From a checkpoint of a small mixture-of-experts model trained on Wikipedia: 8739 steps.
Below are experts of layer 7 (counted from 0) of a mixture-of-experts language model. Rows are named router (the router's row for the expert), gate (a neuron's input weights, with its number), up (a neuron's input weights, with its number), down (a neuron's output weights, with its number) and show model dimensions 0-127. Each number is 128 + 32 x the weight over its row's rms, rounded and kept within 0 to 255. Numbers have three digits each.
Before each expert's rows: "comes before" lists some tokens at least twice as common just after its tokens as in all text. This comes from a sample of Wikipedia text that the model never trained on. Tokens count by the router's weight.

# expert 36
comes before: " the", " a", " his", " The", " 18", " \""
router:066128165066128149131158066142161118169100166051133121140164030099096166165128133150166113149123103149136080051138129139131178126119140128132089080087134156137201103149159131152184136153109078149147098103128159114177111097130122113128133091117080150155147118162136146135148194107164127125091084094169129117103176036088105088119123143163079086129133128118092130144135101099156154099115
gate0:120106177121128161113135091134097097153177161108103084144137100118144153151091090106120098094113105060138104070137103112143191099161131113166127169163153095148125103108143160202119134151129122088140099185124131105143084198127112136103189186126132164164101100199114114147155103059126171105098172096128114195079170132176070123090183133151141141075130166138092142155125080142090105173120
up0:119194183107140174148163109147081135139162115122099088093114105142144141131104077090113090082098125074142099120152147097097177115129120152169107124143176084116125123131130108172083084134136138088099117171095153129130087180164154160097155106110155131102085071172119102138084106060152172116096152101121124177104136178192082123111125130122141121088111137107075116210126108122027126193129
down0:149077171159169133064135086120107094120163083113150187163144119126141118142058104146142142104152106128143091074155143113151110130127121116129163183142153126145137104086138130161156119086118162151118170138121114123147177060135155101148079255139131097168117105187159153112153134164144152108092088109212127108092154100141102131091173131108201089127075145194110108137124150156105147093129
gate1:160215108092133145104189097159185169115161083145205098085135148096191131125133100119132166108120143156084095137135157144136138139142169105140151135115083084072140181132113083131175089118152155140129131167162119113110045215125146120171124114101130158123196124171125145081130162118142166109144210119100085109161110182141100102114082089112160120125157109110109121136160131104100138085098
up1:150144136190090116142180136126124129194120092105100136105107126098112119137107145076168158114129171140124141134157125098137062087168097117149132102123071155137172146108130156119182174162165086224167068068111136058080089163094102124111091160133143094084194128101109134148068161169141124096146179130142095110150058125108164128163140149145102118133144122136147065180111132141120112122185
down1:109116170104074127126115145110187126092081141086090138125168143126185087099082111094113172102091145099131126212078106095023123153113132145122102078150108144144123132149127087033158118114174128104169109070123151097166133134131132154127149091152091114122128093100123102144090123088076126113140055127131142134117087110163108136122086203077125117072127117138185141097153105084102123167135
gate2:150140144144143113129094116085190119119156073146098160117060123154170093151127147101134127122086160165157100140130165126095095135110093110156136099088128142196157077134134161121164172037131143102149128089116145065170129127150143085110105153087123081114118183078139128114151166112149134122181205137139105100193100125153102124113128123092070131183085046140092126215121139097117097121107
up2:171137124203081092163111136125136113143087098144107159109086100173103074139120129108133135098089189172222073128135143151068076145100082127130106138116120156131134146127116100120182114064157123103141128088141129100129118126150129068173127109136078076073132147075117136100104178133166165073166192151128108106186107134127104109172133172107085147145122065170104103165089143142086095117120
down2:113153117086102144139144129129100136105099151105113140111103137113152124087070136133166089128167154150077186074089149135117142109169145121076117126164055201132164137087130101145162135104136067148118137154125145126142103160108104170094151145105088141157221143126099191117122137142153122118099118076183195105090047138128140116139210109168175141094169123136167132164162045109117131153154
gate3:128172133182128136091055104149170123126049123169101126100105138139106139175139117164125103136032126098068143146110176130121184127120144153116111048147103117127149122117103134137141129160081136110092140104088150104139182066137172167033105113123110169153129118107124062109128086144134125182097110128134109120097166188130123126106102129091196104124116127129111130185100124108102127123040
up3:106129108122086141110193135131048192150130096119157148114129154150135118064134089131104171118180115153191117149184124109089071176124111118101170154115131127120106147153144117122111087098182137146187099122146053100118124126113078121196116155130128107092116094104088173160104168178104170094165179168108121138147094109104157177176166143157091178130132124139154062119175123121127119164195
down3:097119098149072117158099151072105102071113169167116168122114173141105192111180122153085174071153082109122160133176120135117164131161108133138120093135174083101136125133105098142149093113109100114119098164100143158169154151102116129103090114143080133057112140075055172147055113134137165145173144215082137127131093115140113112201087143074127110059104153123128144137076135147157099146127
gate4:143103112117174113113119150125181169134144199097080117133086135129186036112118067107119177135140168133170086135107145195095098182129135135099140095137151165142174126069142091116174106122159112123144118088159169150116115183152120112185119126146064134113156168163119102092081175152132171098155072115155092107164094119124166076117074171103113087125118121135112135150074139139191146082130
up4:117101124106181086139145154161078101191087140132160144125130138130173129129150122124118139134059165109126135103163174132147142093169115104093123101133083106119129103124097060117113152119112124135116157112116131119154153144143153128113106133128121129054073124126115121134114071057107173081116094184151087136102137175171198100144113137127172120096240183020085193103125144145102130138113
down4:139153092139095095107123122110151115192143085111146103120149156175120118141197105150138106153159117118141187151156126117115136112095121104138136168097190135170081124177135145109076125154144170121169135135201128115154099054123144091122133150116131091184067123208195075095123141165148146161166145118112121142155168102134097149074118144133134091213035152173149099124112142123156123139069
gate5:086147113086129152130155086154107192148145187146115097154115160135135090152086147159112151096139125135139135129131183197066196160123154181091093119159125131139126141113170184128146062134155094222152108130145095164129094144152123135112102136132093171082154172164134117176136159107153205079117089156130131152103139112118176049167079128125119099117137122173154138086075175150169124111131
up5:069132111099162138151182183135132153149150167144131143137111166110143081160109196147130169111136148163160134129131209172077154135062159159082071129106125108133127121096158141100121119112168110191136124105132076156173102140153158128158111119101138102078164230142134126151117118117183148118126115164159139120112115087134170058163071133130136117119147120117167163074086203143185130100085
down5:123132119135085117153140120198124123148152198138139185146160105095123110162188132139164130138132129115120094002118166097138156161133159120128099107174138182147160131146151106144062091136192117145163155112137164157137086067130215093162090116130105134119191127149116074146116115152126087131135111135143163092081161158113149118109166155169158147195089177127151108107127108126191169126129
gate6:094166137174160080126095098119150160133164095106144097148113116162146120155144100107108084131098115132061115104179214098136127078137087179128130108096138097189140064193178098130168169102089106147203164146130135102157077146185183153159083131091157101163145146147129087116141090105151100116134177105146121129128130111137123097120088097138140083108142152123056144185166151107143194110101
up6:173099098110073173169157106147081129134104138144131112130122074109086164142126138136170148114115140109187163143080071158054108176110171104149107148198170136102100154092023122132103123192156137117083113132140139124087136119093127125053181094162137180099108135118145168136096118095096168070071093139121158135087097133101111101167152189131105128150160110124160154133124089161114112155115
down6:106130129154132132159089133130136109097112126080117114114122149128137077078152128070139120065146150081120158195159090133080113145130125146141135094140138097098062172196203104134160090147162090166137101082139139165146120042117078118099121114136134112082114143051139081124088165165131096160130103133099103122183092150177140174166118137129139190127130109119142060106074099140077125193139
gate7:102118138052119135096178118130096132155178133063127112139118144104181201094073126139100156147142104117160081091092110114133118054170176148118238142117086097117117126135143160187075174110158099115113130119116158147171137087095162145136135124086141070123096135150130113130096133104119111177120168062077164117121137188125078094094145128121076117102112098098176114147163108125118127073116
up7:115147132093112128088148088112073147154141077097106105136143128129177198123087104134080142200084092101161076107064113110124100093159159127102217139134091085133089147173128148174022140135109120127112130126123148095164148084058148140173144124124164135113059099113142144150095136120105157174112121083054166134130133166115100104115126149130114170077123118094154096139171110116085116110118
down7:160116220115133130097112140170130079087189125090170138144134092106127122159107135162125150180177102162151093051166108097139169116112127107129142218115155168124093117106162135173175162163122112131114128133144159119101157100082129076091091195130126153137122147184124145143175161168136116137107156101163086087095160111132122132128161097095156077166132185154124186121093067187153130090133
gate8:173169062100147142115148123102150077118137091152160152140185166122145127088134069123096094123121174119125119148183105160159107107072144153100148120183117136102120154100169139083114163108130131057108117161149082109163157139082081164127051121146103129131098154126143108096130092128131160153155194114125106090116093093098156188118122135058181138130085178084139169065163112182097072126092
up8:112085163129101076132120112140104136095113146124086131156112083167140096148152141156126143120135096089123120144090115113053209129163134107143117119102188128131098104121119146120133130096174119205170138161117197146133075147178148134162204070179218114135124132138120144129088129128111145098092089118145149160149120129156080076058095153183086091149088109162116124131041161111157157118143
down8:122099095138119133122134095105104122127145155111133118140091107197189213162199169149152120138163051125156121148126159153086115104138154195081127144188139186097111132144177145124138107094138040164167091134156108157166096130134116118088131123103120106209093086143137214142076089125136145102096103094124142135147171099133138096156138180123101106123138137145078151096123163107184108136162
gate9:092100086128136112137078057164184099106144095113114181134108106136135093137152167158099096044097171165101120135101144148089152146104090117153118151146205126123138100113136129034135110121133121156164138171100145191123133128166158126126082176139093160113174169152104085072153152058173088093136094178132127140147179117177144114117124146131164118157072183110097166120106184097116113108119
up9:057141091118130141088118104109099090124163112109119122097159105088063151083104157135130174200175074110152131121068092143166128197128169196126134130092119079152133131115145140076128131033135141110143148126108088128148166153123206155085110122163104137180112104115166165116147144129160136192191078132112186125152124157127110105080175115100130154159125098172142148167160152123131150113097
down9:122094171111130114208101102089173116111157125174075147167114098167123157090114143163147110038126098131127098255114104149155098166171138150104117098102131106103115076109128077152140106127118085141098147128104120127153147121176077136102116149150106066090097164088135125172093115095135132100068096169090118160134093096124186120171098108118137159115141084109105137153093150137157107117121
gate10:157171099150105162103127158113092141123144123138098113162120133133170108126116102184088081037150115146133133156157094087163111149122048140119153119195113137110114143138122132125126145079047205142159156161129156141109120099151057119085090190089107193091008097122140117085142120109089085116144152178124071139135143135169134112135146132120155139143126110162113129073134146101114131152160
up10:117120105120186136097142100135163070122175160139162080139099084142102140126119150162146131144121114147138149122158084090168136152110114170143115169093129100167125139038098171138105150103088169128057092086125123149158166170173157145095124146100079085150089155130168066116132107114080144144172118140111124126187146120143095069103144111125160122048134211041109191133152103157122129130096
down10:132090081141102135136127122084179091056144133079065058105057083125075127159118158102174085129135146110118197125147123093161145162163137113105142119159122205135118167129137164142126099146070124173144068124130155138084145117099102146186187105123084158125171109071080125050145131104113109106155107128096140117119111178143099064089119113132087171131129096078116124146149122149103088141136
gate11:134214100088099104136131127151085179131128184147166138110126114107121147120109097127157078171137130157134167143102167111122130201078179070097137120150082119087122122073092094145123050158154161170121135159143088157123139175145138147162112060106130135152193163097126198098155162150121135174131114135057093106163092096112114109117063085116146148154117151087157113113164099129056134117111
up11:157082155136145137109154165109148109105071072118083123132150138144111109116142137125128154086127100131137087128147073181099117083111065157206088122130180150099139145146135162082090196151141090066106136118124155083143143062092136126104188177153136102111120100143088131209086142117091138094098112132178139167101124159114135197166176153149095131153102086166145128144096122139208097151168
down11:124176124085121073153095130097122118167072130150140125109164169113157164168108125133142083054134089098099112125060121100120106169092128157173137119143170107048136100094133112039145118101124114138192106095179064126112106145191157163122102144080157135123122080163077129131101087101130203164172133133085124123101106084077146137107101167112166116152114103174110196151117147121128143118123
gate12:143162054085107147127129158119156092126084127122118143128160152103109154137145122086124153165108164122127141150134130155115126092047202138036107131162112144142104154112165137127149116106103179098100095090124131201148135096117104108091049163199096127116126143129137088108153115179147092151170127111118156095097117132084156090134124157005136121099150149141176141109114114199080128124102
up12:155121131116100111110115163143100128151103140118077172117156046187093077153142119163147068101166132139202122112157113073075125150103135147089131148143208149083100109114140179145148070170168149182186125113162190131103099073177116127121152114135176057130175109135089133156109136134120149091094077114143134123136111153147139068089121167162104102116102120170168100116152142104124189138155
down12:231095146135080175141130083088130119105189116117117172150139094158153143143129165092115164087109065123111148143120140095100094111104150176136169134200165195129125097168104092077128097121172077163142164185145099133138149125143154109068074205106147102193121131163141155140075102145160134120161136134116113140128168149082091097129107189142121166088130178166150104147110131098161129130122
gate13:066112133125123126157100108158080096155169148176058132114154117136068138172069120166122075105060145129114162109140140175109180103070186137167109129130192122137113137137101138149119144123147128139109157121079159168080117091187153153094122085180178140126147107123146105170109072074167110087114135119151132075102146102080108083163147131161162145054112134118125165078112086156071147148135
up13:091155101086111121117093125142156177126075076079144125097149156143118185101147136115096113188129088080155085141087105152089111099112201184110140134129095075126090164117089072145136140135125114016153115122153099131120121128127075158119114077139153089137091127115108158126107151155114134207152075117128164155150136164102106158142074069112173140215121097112152139131173105129163144115097
down13:144109136096173065100121087137175123124095083125072095119182155113163166125093152138176170131062132133135165143133119153144106180124108127101223121043100154118159146119101127093172138133141174107118151100170106145069166168079072137148177146134107133183046063093168129110161163103121121122170145136103127138118095114099147173087078120133145131123108103087161098091144118150097100139109
gate14:125174064137115131113137112161142106126080111142120135111148136098089128088128141213156139053122125135107153122083118119135099216096147107110158111142167119087112154087066112070110080127160169139116108150069149194101172102125124086067131090167082121130202143100102140065094187149141086132091113142139111086145168124152140073123092146142122140135057119120146106096077167147107130108107
up14:165090175161085156153099168104044158095113130141084172143069158148156050164149133064112178160187143117128136148130152161092152126164101137091146089148148170107131175125197138155149115150136095122122105116136075111142106131081126106180168145130151171097120144106112131153140116136154185088142152159080103133061060146135181161164130163111106138142157085169175113145087107115124094151177
down14:133147129158081087089107178131083142158121110106146128082117116087111115188087120173154186050166100098106160083163130104131147132145077096144156110127127060079152129130167121094097124148112126143164072129109137134116176127117107117119118179136152180135151059134138215167196133093122200137140199111136123124121166164093144094079101110142125042158128170155111159139117116120159115141108
gate15:151098127157177163108147126100085127091103187140107148197066126181127068141141114088122203164157167096137109104082125178099136084139139108107094114139119140174155104145203187152188077136165152158138135113109090125158129155136107138178131164160083099110145123108107068104126116165126140086188130144130073133099175059134127162126183139122123150144113167114157155117132159088204129131166
up15:152115171222110121172111112128096157128107140082147103135186099138131171137153123101155113125143070102111157106144106095117112064180109119147190165168129177160096104112072136139117136146092127105112135154116142106077105061134138168067140146167117120218082040141090135083143151130088100133144145106127124152122137135095117163112168150169103123112070141168129056187102134110083115120163
down15:120126126096182194125122126106176131141144043108163102158010100129116167153133126146075112123094141119158090148093133144121089166141175118149118162108088107075157141117157116085151115166107108122094127133129107114126121166190135130192123132107092128071143111098089137119190104107131131133168115091146123137102170148123108054083090136082079162094187096097097129132154137126107056096077
gate16:113097121178104162097124144102068125107098103136100129132163096134102197135097123139113148083122107085122146115124112079110158075147148130072124128188114102138103166155113170145126130122172141125099116133136101125068147084085040185170114061132164196104073102114151121161134111146070083122117153112129158101122125090072125158130158072139118157108105160095136029076174109157083106158127
up16:142130128149114186077153107139096110083129117139138139141194105096095170152071095141123178079123119082118139092154164070136167066163142144095129110207102088112132187191143167131130113124153157105114103123160126106081123099119087166182106069106193209094106091146153113135119143121125125104096167085157170127126169094103129111123130097133055109103123141100117036127159131128099134160136
down16:137081169190149083076102125145123114113163152110122117141183068116127117110174123144170177110122144147089132144115124127119137075104119094079138102120088193178171140125185116128138168167151116118036153130107170128149171121139114073106145181141114127123108175111160083143093151194139056094109176101160091080061151084117110140165147128144133071148103136135190131130099075133129085136155
gate17:133154113112168112096119215126169191132121117134169206108155150148152115150086120176130134085098218184094081134148181137109126117079104146126125120156105152108143155159153141092149118095148114064132128146175131127060155137153150162116143114098133173137186145104104162149182093125131114094159171098121126115151125164080167178221047124111134108134137108146137076155100139108146157134146
up17:115134126149109138175138071166105090150131138149077070127130124114101151104155154076125078134111080107160156126109089084153138095205145140179124137143156065155111067121105130144092126138075165156161148139142114115151119103159099067139100126172151093132070081166184094129130137117142142175121129171109109161141144090179045106078207106156146138157126097130104203105162125131121069144086
down17:159186133138149124118099128162098082141098106129118137175139098095195130143158115088054083099129141132116156171129087107208145109084063127141112136176174067099093148149171103135066079207102136136104113198142137162133116108157059096136155138123134111123091174158127121109132142171100119134141151187076135172180177069140100150124147153143106108131127205143110116128095128130116164128127
gate18:108089169110149118098030093138157112121107091119076116124124124090116117118142187100210108152164068103068135118074165126185170180118090098179108072088119111092157086133138124169149227120102132127103118188099183131131123171140085152140140080131140124198157165119135118171146148127091092123122151111173145079108131141124162079111162115108131124147138114123093135155114100079120119132137
up18:163121125072088140152174116190144125154135113140080144104159093117071138150098143124136066120129170193173093158153157149086138096101174114166101104177113122130109191112133091144179139080153175094103127112129153184078107144164115119113125072114187132104156159123161148168092135044151153101165147091168135030159141109148163116182133086157124132115156136122079158137120112184136119124127
down18:078130126120129110074190110139125138136145128118193166109119154151104150107119100112143123100156149159129145137128097082141198146135184225072158098126098086169196122124102104128091130101130117138113186127085122136125210097158169131138090178120114131165158114136115170132135132161114100085143109157116114088132126154103075170083159079079159187119121132158102104113197038105090142154139
gate19:129110160135130124168125095173123147148092104092131091117051100122057142138119068106158113154087089115151114131128138171095089157097137167143101103192153132112136126137063132128145101145132133097087179109167156135060139128123155151007169146152099062147117098143145100140116140121115155082131087157135118123106089208137130136179090123139116099158119068125100167183116126144091092195146
up19:157127136152117129124108138112132124141055128130066132146147137160116047188186159144108154158087151085147137119096080134106083125154104131066159151153143133136127132109115154136137131174110102129121066153112142192125125072053121148107128188174116076139141084149089070074123108165155159070147145121153182165111156188147162109123158196156116094099074123196097119156109158174125118129119
down19:151131131160111191165123117152132136144133154100105111156088131192117150145159069112143127101112109075125108191057145159146099169133131100148109104203107139186129099079145101211116099117099114176173161066136132167162122081130091091091070120150101172108103149142148146112127080137170134101139073094112104166124182136157093103190178108093112122138131160135098134192116153139068106094135
gate20:114123126133072116132100150152101184130116109128127097154136131118116093158192129088134135112167107142085128110101159071133136115156060178069103094169084141120151170187112082187133127147064168123157134107146151119176113070134137106137052089112184138173149167135163102127143159134111075113097121073153153111118110146167199099088161129104084082124146078108075092126133185115065149106117
up20:129098109132130126118059157151131146096174140110169144140113161090097087108167137138108165074199157114120144121071161113173095156177124091115178170073111121117166114081147123119139067120093117151150092121127059093184117192171171102176062111118127124189117111126148131113176145116149120152134135123087103152148170052172088095130166126108102113170143121130094119086140182103088166077097
down20:084078124092136180107060124126109110112065142097116150086139143073143138161158168191126146115092088115146096063098131183105154160100119121114114189150177205103140120144126125093158109108156122094108101091139121185143130113165129149156199110147131150096128141170109084130135118125067124142115087169205180148110124124078189117145095182060165100119139094162126157115140141148179152122106
gate21:147138098103095093189185180164113173186132158165188170139129130153127139132109125156142061108131158171138146137155153114132171095099082125086102096152143125124116134169088086125106106151057136136149142135166185133110160115098159119050134150064131105126105180134142081203083139124074094095117165151091110188165098116148184159161118145147161111131154132081169159092133130098123110175173
up21:146118137123140166112078089091134077057117088105103098119105128127120137119165116130091177129147142101140149143124105134129075198161192113176158181118088095104104140096184216108125089087180170103132113145125077073120112184110088122179165112138137130085164118112103194122186134115144158141140109140121182099145149155115030156135108098096091156110154131130098097170119107176150138128097
down21:119117133053139115120115131139166119156083116087074094107151107137166084135086118174043105129089133092124154122094157199146140109116097146110105143139176090128147064122104181130119115142079160063109138140154122093108127176141120140169124097134146125111168119136078107101174105126196150135177083137114115189156192069076074125155114162120149142107198137164090109095162139142164173086118
gate22:136115089127184093160160106165082160169118148140176166150131182082170125094143150178142150141170115128146149150112188185132089199168157101143186144133120141137149137178143158079066039146166099142117146117120099127087140139098081152122158130098104117148096139117070170165146146163117101115142074187112159164133141108109112130130090130115134157171153055061129063097100103109129155115119
up22:074097130073167124093193108181115130126091165073132108141177123100094163080085199150165169169117086161150085099095113138094115106094136117122144113055103143169141132132109139112117108125130113141084125084079192148154136105145138178068170077079101128176095145145140154104127129156118069171104099107149161158140141060094108105106170161116171129171125119101104107083099085129128176094105
down22:163073137167132101105151074094177112133109158117102138145176107165122125139107152073149115167203093145126133183116151114140126132087130174123099126090175182123116118192122129114116101111110137129121109089157149105171172154083178132129171051101114089133055185112121087117122122158116142047146113148181105118125128079153139108150074156177095123140072106093178091109088161122067146171149
gate23:177093108192086137110110135110074091111119139092130160111166099149134095115152123132052102094216155117156095124184124128121121102150150115057169165158096152127118139130093104172149103136151151101138121111122050075151132114163146122178067119094212152132085025116105137100139137141152112126148110064125061141137115116184119155153176163095136134161129148133130090147131169121110133098112
up23:188076129181108123079132128116073105145118155072079173134126110110104102134196162116079133128180123103129073109135115130084143111142176124039136135158116154150127102107098121139161125118166140083145109117127062091161119102124165112167061142089200130148082054122099082113122132157170125097153093076150077125108115112193138141154201172108119129157124127137149113163101156101106140088099
down23:122075186078146127120145168125182176112095117097124152095080098118062207136105157120111109101164155137177128011131071168141168142141146114132089131095091220147166127106126133047127091156155106143134096156118134141135109106166145132143186167099093148134101083111149127109135134088076105174081111126174144120133135126116121091062113175111140097108120113131116126151147128157138164116096
gate24:103120141187186117097134181125133061158168089134168140129163105098181197101079069136091151126074091161087085123185194091160156115100098135117114127127084133104120164131087132144127193084141108138119147128118139082179177138181178143151115106126142110133102095086156159134149105115137113138133144083154168094138114124083107069095112139072120166065147138108106109138101136094155081104063
up24:158125103088077181155158087100128196070149186102097125163105112159115094188146172137155119100186120151121186129099042140113130118105144157168128135118179143164122116028180165124128104125094146130119171130138099156093112168142081118107099182135153146138121147163136110121107149123124175138166129145101079166170106120152105102146166092149147090170106141168134169089175137146163171155190
down24:117111093154109141165140132142108166122086097171169128138122133129139166127231168104074154121122142137141095241056134120125102148136072113109084091113138112117188128205117064127134117118166116102146050116123165146182115158124143116144124109126145106090105180112084163154068115128100085098130133162100109167113149139171100146189104150110127132108148089102137118092157127079093093157168
gate25:054140112131098142125090184083113101114110083145144135114105144115121100146094153126071095142087121095099128164115176125137106135133114164110244131104092125144124109140097130100141172113071096100113122123096142120115163064143085124189107128138193107102067118101157131124173136099175112188159102114100144094178118140168114102159086137061086161150164143129149070156079200110139124122179
up25:092085148105180146075074154128088166151140139096126117140171135085087125133104153109125129146121092110118111104088177165155122090175117156084148138077127151146165103155138124038161163113112117121126102153177162125176093136172107145192165075146138063185110143134175145110156126073133129152113115126151109110185147128141141106132124130120052102146140126207142137108068168086127201107194
down25:131159176154129061143158151136106065072102120124140112114153146167139058115095098097110117088142123157176152204130096079111153107126058087155132124092177095090091166130162148092153113147144104150128152152156172144152133095101101137103124077151127119138124123121167151142112097138111121150149112113038084199146148144166129169112058110102049169097159147126129126162102140085072144115186
gate26:080167089160100103119112091158119151166097115117096141116130214135136112097125166148130113105075129113134114141168172105082088118127103119153163108122096130135132084168132152137144107124128126112202109238125118084111093108161094122172101083117098163077158098142120143093138139152090125157173176171080067099148119137109181168174109112167113111168136124163157012113149162112134128119167
up26:095131125159162109110126093126096202163120112111121125146150134118128091101148141178169162075114101123130132105111164130092108147138108118161141123088123100112156043169113200116122086199132114129164139212129130124159078124154038160169145119066081144131168141168145140110164151137114149162119113138108136116130120097127166160116102096180126079188128109128149090081111165047186190110151
down26:132080087101122129120189180148117132114128180089113143131115077091136096134157144120120091100144091076165193138176138159120139092183156118095126165159113187129140136150137201094121102130137102115098120137154170170113095151121125096183175172133152189132167075143099139151189096108094156129105084121118194123070152171143062108053084158110148108093130098165133104096163126109166092125161
gate27:150157153137131129092144143120167119080114083138116142110123113168135101112100141117070154093083191111119074136124146127089131110092135125118143130138102108039135151145173176118155149102185173119080099144115140118180134157124107149202131053080115086085170196129152131065126091099196127134137188121129139110142155111104081126101132106105172120132059123119076080091171118170105139099061
up27:139146136161150140093145140087166114070141117129173181195092074180114142133079149148054168106083147144111090118161128129141121110090149162119114153122111126098112136143135191148168126070169185122131135103124125148156123151125120130125116105040101088118117198132166120071183105108191153133153141143153147131153158078119098135170168099138188104126114113114057088043154119177129143132094
down27:143120085154135083130152131113103118142144106150101112147148137119102076141097110158092081121109144181145097085150159125176132096102122131131151167103092119114195134035087188145137186150128206109094169169129118122128157140134108155197121113136117153146178179168146103109179124133125153132124193126184078095092124089106153169069151050127130086111124125143141196136139097151090175069121
gate28:181126121165105098085119089035141054135110138167165140126094165147141144139140108120074108124077166071048158146086141157126187110132110152209099112098147130185137058129088121148154175150113144085158123079105110110078131124089111109080120115173147142168127090101111101152126123148150186142126149123111151143093136155188121123191138118086146135095115155111161107195139123148080107137140
up28:060176099129046210157154164173142207115116064097102134116164104139150135115097140161122110118100111138174109156175150072079067180145119163061197148184106109087097176097118128146104103086125105125119136178142141152120135103103132173155100168096167127112101075121126151115141143113077115154161124137104142134170138147112167158148090127138092172187117102127123104101153155104151141166132
down28:140117118229154105107128116060140090138151113175155138133167216153130140161192110118045113108097122083147149143088182138078171094165124162175103153136154121148115034129132100113144217119118139090172081115126121115113169162127138168116113092115140120149176119155115126117158095134148135150169155125120135185163135127095103111151111183090118125112173192136142120115133178160160143138129
gate29:157074113111124103166138179065134098165148125114160145092135147221149121094159078096169123099133116120158139128185092226149132100103151105174152126076117199153140117081156105111129158133135064030146141118099079121130166118118120145110146142167132080139104157056123160112097129156095102119121141127137100096126095145077147162150119123138138153114088136127208118134120093176154081147147
up29:139114133082186118153133170119177142134100131113167064059146115198142159107113056113182127122135058189212096113184085154151096100092158117183166145121092134090146190108169139124139132146101117058111159137155132122146179140161164188135158155139127117134109126109147159080086120150068078142114109123134135109117102114109087173117095119097094128158093163097184129145131096142139098135122
down29:141150133105143116122127111125114166093160135098124163151132148101095124106162105055078154100179171080124091142108103144117083111154183106152104130073076079139217096135127098078083136169140168081099150141123099053122112192154162144187149128162149159097074144091130050107096112091145110093105159104100130091099075098161144110107116099148096132147159104090167143141171091103138118089088
gate30:152086128158182166145097208069116122120209120113154192104147154179175123168117079141113118072154165142101135131189172138086115101121141115057097176161144161123120133140133096180113146103146128082105164092138139122139125126183142104183138079120156145091120131042104148107133128075149121120120074146127086100117130107106178148171106094114092177098123108066156136107097132117184106131113
up30:100061151137158167110084162074124128122204099077149185148080125149201150133117166118134135118140140184107091132145166137083114138116125113099093167168139155154126118126100117203134166120176089083117156080081174141150143158162143133166140092098074156073149162073088136097141145112156125160130047147133122080091115107104183148161109117128114171108144096070127154146117108131173098096090
down30:100083129102152127101123132152110113169124157078117150091114146178098138029089168113169115118196155087138140084133096126117108110142146094096113157175073189147147121132051128163089149049112135145101090119087071140102110125157108103110132145145127139081141115166098085052123107167157131126132132161148155121170142091105138111149162193186151064096114100162116124178102084146141107125081
gate31:104146135121157134123126152053085098129168141135138096164110146106114154067088059089156173146126098148152125123158135132185093156117120088067105150131118135157146154159161179157126158121104081164130132095099118118156181185088131182160123141149092099164109178132144106136124160184116079138171163108121123064102130063128167170129119135060126201044173157089152151155113096117149089146114
up31:104154112115127126087141121091103112158142139153153075116134158081138190100132104103138146120098107131153146137123119150159132186089177100071100136135084117145145158115090128124121178091086092156105110118135106125148142196127130151127119139172081154131073146118182050103103166173102113147148167121111176118155113202118180118086058186094166132043157205106155160144080127162163155130084
down31:151175124063112139091119142161115124173177091162162141115111094092087170128122097101099062118114136115163110073173129145134147128096181104213125130078082113177096119072220145122194199178120110067072147150116150144124151109172181125129163094167123152100106146143166093180141179126140162137082114098166105114119094101089124122124119086141108147137111098115130135131133096162157138113154